python train.py --n_layer=14 --n_experts=48 --experts_per_token=3 --d_shared_expert=128 --moe_layers=[0, 2, 4, 6, 8, 10, 12] --router_score="sigmoid" --balance_bias=false --router_noise=0.05 --router_logit_norm=1.0 --lr=0.0021 --beta1=0.9 --batch_tokens=65536
Below are experts of layer 4 (counted from 0) of a mixture-of-experts language model. Rows are named router (the router's row for the expert), gate (a neuron's input weights, with its number), up (a neuron's input weights, with its number), down (a neuron's output weights, with its number) and show model dimensions 0-191. Each number is 128 + 24 x the weight over its row's rms, rounded and kept within 0 to 255. Numbers have three digits each.
After each expert's rows: a language model's description of what the expert responds to; "gets" lists some tokens that make up at least twice as much of what it gets as of all text. This comes from a sample of Wikipedia text that the model never trained on. Tokens count by the router's weight.

# expert 35
router:065123103056169134130159129139155109139125072114115146136131121180129130083137113122118135118137139125172191141146151158152113106136124097154117124136167119144077109112136095114081156079179138159111176116120141127160141123099133114166109103156132148141147140115146129131102113111155103103123143128116146052125085115135126119137174117130131130142130152155115074172086121102139164122113120139105108150116110113108126129123107115103139169137167118103105141115141127121094140116111137168127104146132122142138108105128122137092135145115143122152125097111192128132162147099118140109
gate1:130117182110155148155118123097113116166107141129152126179127071102162108118144157106147149133156099136131135138086122128114144144037172124149131170124115160122131161118124120181145145138130098134115156153158161126155103126126088126126127078105124131154154122093133149171096132098125175130160144141127112125122131146080140147147101111138146145146134168138104123119182125134123105136146142144164128145133133150148124115110108111116104138168147131142122102163124137111137173148103127126178090118147123142171142137090140137167168148144157138145129144124135105152184173162120143106
up1:117112163157122110143173131155147123101108120111117186120124107100137130127116178134138114128155159140124115117143148129118151096107148147155141110111196118133125179098140092154126107117112114152085138175136122122116119125117129140140114121106144181143148127105121134206132147182123158114151108143160146192153160137115120146147125118102125144152130145151143122120146105122157119124110155123108127132121150140104135110092144160120172096120176111137100139115160144114135169125190093130107110113148090188158103133132094130121113129124132141100116203137113084133130109118154117098
down1:154116114161127134132111080122154112111103109125115151143137136107145128159134089111124128160081156099101142140104121133138151133131140137104179095152118122126124195130145170136133154112103117078145103116124135142156164173139120121078158113150120095117122108129148124152190130122106149163134118137136128106128141110127120109130102082117139098132104142122166146147134091126088108172083112120117108136167076112115146163152103109181129088110158083109198148096138123158104138117125131071107165110111142082141144116117129112133115124153113123117127121129159129134115130154151113190
It responds to: Closing parentheses and final year digits in born date lines, such as (born 25 June 1998), plus scattered word pieces.
gets: " of", "ing", "'", "al", " \"", "le"

# expert 46
router:130095131122121117120173107130105137134118114138134141142121135100133111104141171140133130117141095137124169155166093183118119182142164189132111145220169118182096149136092111138108129134102126122118135128133110137089139145144214168112134114188143170106133120138127124156107122154110124144140087105152128132127117129122141132143147140112097138152096172126096071123102096149140130092131158123142144128124140101135158092126088120120123097152133131109100127131085086148114148143089162134123150107114133116087130121119139139123135144167119152130159091128148114113103097121126114111
gate2:162137176124133120139117106100132125146132142130166107126133120149134106106143120077127153171171140150117125173145135142079126098093132097128151129136129129152094165159118162151098141138110055116113132146125136095108103166090136099160111131138121147133144119121152143146164128139124160116127147135094157094179182111106102125104126115070119138117107127144135111106108155127076132093118141118107096134108112101126156137117169126096151106129116093111090153108133137086134149109188111137133158121179105153120165128155145120086156100086138118081144146148106131131093099102137120129
up2:105103097105156144122147104102097109126142160131122094140147166146118152118117102144114131123124081139133113169087137155159123132134113101090134067135129158162145158147145143101091125164111098105153100183153110098169133137133078110139165123116142122159117131099122143137114178090139112132136173091122108147108123111097133102135163088096121100128144099135155114112102146157142135154136103106153111091147100109073123134124166126151080096079167143122117104122157154134106129127153114145139098129114115061095095137105109141121141144101102101105156112143137113131145116124122171135
down2:118113182076106120143107068136157147145090147118123113105136118130119086144147123093145106108185109125140146172154101120104104123098141108130097136119155119095149093146162111087136197116141121121121140153128103144157126101147157117129125125097132146105142161117124116100191136144106122150074130114129107134152158111113117105090127125142139144120089117130132123116159166126158116119146163119120118146145121111203135137105156181131148132144087141104145128110118110068092129114082191129132115145107154149144114158121107123141126113105114154129135091155129136107129122124150084106
It responds to: Last digit of years and numbers before commas or parentheses, like 202'0', 184'9', plus word-ending pieces like cle.
gets: "0", "1", "2", "s", "4", "a"

# expert 8
router:129121148102126117125162168096123109120108103144119157135110171155147180105122136135095144103146111152106167151123168112167145163135128146114102128126173115135149110114121145110078157138122142144138111087144149136174151127135099159127089154116141153085107120110106091133136099074155132096083155112107092153109102125147074106124142152174096103177110104139091091132134119121101127090155141168125128120139117147126096110117097082107145119148145103172126101162129129144066116133123113076161150146137101141144119123105148150149162147110141151111138120133158120136127117133083144124
gate1:128123168136126130120164155128130102120135101090116114160131119151059092141127140123097132139147091116160169135131171142124138137092153137144134154146143097164111144094152135117143181156168115109139136174139123106060086097089172121093143129068108120126127143095147133187156108179109123104138103111097125107110101149126140123130115151125147119129108159109094131116107089107141137143097108110115134168131164147147128137144136140135122174128139148172114117089141106139159131171140127120113115106111117100099139102151105109073138142117164133171124090138121103144120165112133104121
up1:121128171085111169130188128122135149129165141103110152091167126129102107074140092174112130115170103138112099147127130111122114134142133141133145107145137096120122125116138133120123116180111126113159127127091164130100069146085153125071132104102099143126155098125141111178086110118143166104130143117122110118104144126143141083169143121134106097125150096125149115138123081156103163164125144134134118148124194152119135157107136119155114121121123091139148120111169172158120105127133115130126148125107110117123122124106053110114137164128102133129146115145104082161137085152143100107
down1:150116130149132099184168148134137131113142176135081146111127160119164076144099155143114074113149163164131140122093150127131149133176098133114090136123150136151082116143124109160104103135125158196171133150114158148133103158087119138125123108180123120168122123106109151092127115100157129133153119113120092136144126151100121146063119111129121139143131089138158133157131122139125188098125138153139116151151180142156129111109114131114101113108110165110125132151088133115128134135160139148164110122098124183111146121156138168129120138114137144079101125109082117151133136158133113141
It responds to: Function words and common words in biographical and story prose, such as left, no, else, New, way, people, plus middle initials.
gets: ".", " of", "9", "5", "6", "4"

# expert 13
router:101095164083157137165115104135155121122116083120123111111114164139167072105118123157120156113053126108116138144104103137116094112104119110122133125122130148143144144138133127158123097140120120135113109152124152109138129174086108134156117130133143101118111108168124088142139160138166140101121154151111102103149114105105088107165131097115098080141128136154129120117142111126106137160125137147129103156179178136143149106064133132175147129113108120111131147145169125103117106099120142108147140094141155158193170137125082150107139149121133136122119169172117077143136152136150165159
gate3:129115145115137115104112127170114129168129107100154130134143150118131114155138110116151103168122112096136125127111140121115104118118122189107124156098137180149129075140094144064106135116153140121164131089125115148098112145137151157132139154128105128121160147132099143127095115155132142171117126136151069134084122092116145150130136135098139112147098118132136119133124107120158223089127097128165099086097138126120141110125123123155106092137047145130156112111122136147143086142092159135145187135141147126118142167124085100081163109135129123132147126138145164140144160144129130139
up3:116132145102139097136131091157124123109152079130138136155129149138122088124100084116149126089125107126108166137098115121106136108152106206121147082114128127130124140130130136137130142133115138163110159127150116183147128159138125105130069118135128158117146136134153083128133147081141146102105133107117120190152098138078150137177114070113103097100113129141134149119110093122064156089130108150163103154136136160119143098099119100138084144148116116163136133144091158119124151150116160118110167133177128179102137133096110107117119109149107149124133133173134123144122109167133132154
down3:170158168109138168119164107113187113147142110127126161123179111123089140132125098134125132139102141159117094115112166089133150134171164133115132109115121133101067074158113141154163133102099108165131139143086170141143139120113107149177095110091144132147098111141136094139119128168084110146108133093120136089158117138126120141139114147111116118085108151140121160142114136157081109181156111111129119136122103117123107158130163113132149126139116179140093152123133114121107174120089122110121152107189172112118090140140159112135141121111104110128080125142147135142130129126095113125
It responds to: Word-initial pieces in species lists and biology descriptions, such as cal(amolopha), par(asitic), adj(acent), described, and line breaks between species.
gets: " ", " (", "H", "al", "C", " A"

# expert 4
router:130115147094146127117144147098158131128117088103151173109121134160149101098115129103114153131159134156125180164137138115166148136131138172126089158130150116130150100104136137123102171101128133131126135103126152148147139133153129132108121141168137134097126124116132061153140095116140139087124098111085109117149107105147083116106160159164110129117084143095061117130121131134103126085134170156119142133129114085123119109144067128094143106118125113156105150161128163102100163083120121078159170142095099139120094146101150150130185114130133126113110102145155124157162095120140130123
gate1:128153106136148148113107118128126129144163117117166165127119098153122098111139161155158185124146071143164144126120112162128112091113173100111106147128152122137153101119143107143117146110090109147144166139128075076149089122106103087176085099128124088131149141168135190120132155124131138112118139120094144133103129142105148087136104139129125098124138155097119115124089129147122137096154115149140101122113164126175104172132111125095132103161101101110102169119099126135143128112115106159115112073131146097120113138110154111158083090145142110127138081127142175112119125157147094122
up1:104092122110123113151151158139124113151104147121153122127127147156069138108163163112162101153171135150147099078118125121134117118099132123178131116127135136118082134138110125137112144137157130168090126162164115122129093120127114150175147092145123159144191146068129119157113132160075109138108085122140158118183114123143142153103146095128126137106152159126146083110123152146161137124151107121100116136140136169063158123109134127103124128085135095091159167131143147119152120160151136098067128157086140153100164146122109120126108134128132105101124138158114118158125131145097126138
down1:153094144118079145135118133091111088093129123168095125115147119114116157126170190145102145122167097137153121159120115152128142151098136165153138112149134171152096158131119166120113162106146105118167154138149133126133119131139161127103128111140102138162148110117091105123142150105140140108138101087099134147083118115104165153132147139103153151168144141130080135125168146116140147087159128164139148141127153124127169113125119161104141070121173164081124125130102107116217104135157125134115140132133155139125091114125117143133174127107130166078142116129134128135111118155169117118
It responds to: Mid-sentence nouns, adjectives and participles in institutional, geographic and railway prose, such as faced, national, president, division, General.
gets: ".", " with", "\"", "e", "'", " W"

# expert 39
router:162102127117091097167151156133130100137112143115160151129125162118144131119131110127118127116124124097114127124086175076162131163097149103115128140079109103112124152146140122113092140163124123133142153123148165135189098169164074118142130140098142110115124136107123102128143143078096161132086149098115077128140118095128109109088156145161113148109129137146138135113154167114161110097178165180140149170161150134132119108115134172128153081168140106162095137160125130146101102126124131116141137099137130084155089146112141155145119124111114141098132151141159153097127116103093113121
gate4:149128104123122162157108101124097128122161129189124147133113142122156151127103127123082112129116128133117167150107147102139151149096175124093154107163094136119135186084120126140094147114110124138145115119105104121104127123137120163130156099107120122158149100129127140105140154151093143107118128132136138125130135177091111092093160152162137134148133109117106100145161222148143134154127076122142139116100119106108125103129100091126127115140117120116135106164128118134114146185130110120068119090126131084133119072090091102104152135150128086112141169072127133120153129155132129157
up4:109169105100153115064103100127146104125105102085128139102151111140141103088152181149163167120143078161111126123149111153125099130119137114134130152116162107135138076105123113166095099121108145110099165169149140163156106123118155069147099157135116107142111139142111094187127114113111184120124158149113119139161105088072093132153104112101147115152106123139149097165133081124124092112129134112094130092088141156144117130115111123128128137125155130096109119107143150113111117072140122155128148144137104130155109178096136158144126113106145130118141119124165137120120128098140122142
down4:117155120114100133155134156127152132189132140138141165152142159117082101138140127137104079152163188105116108163140106151170138111148082130133119119140076148144140098157108168115133136140097106131098140147162121076106099103143107129130109142112140123116106140162118156123087163113136098137117149118145140131096129116162114130120131135180147142092112134141135128110146159106153089104134129149126126113125147075172100111154146143137140106110093151153111118089137144078133108132094138141126103141172115136116102092138133177064098147116107127116125098160119197122099114131113102121
It responds to: The 0 in years written 2000 onward after a month or day, as in 8 March 2017, plus some word-ending pieces.
gets: "0", "9", " the", " an", "es", "k"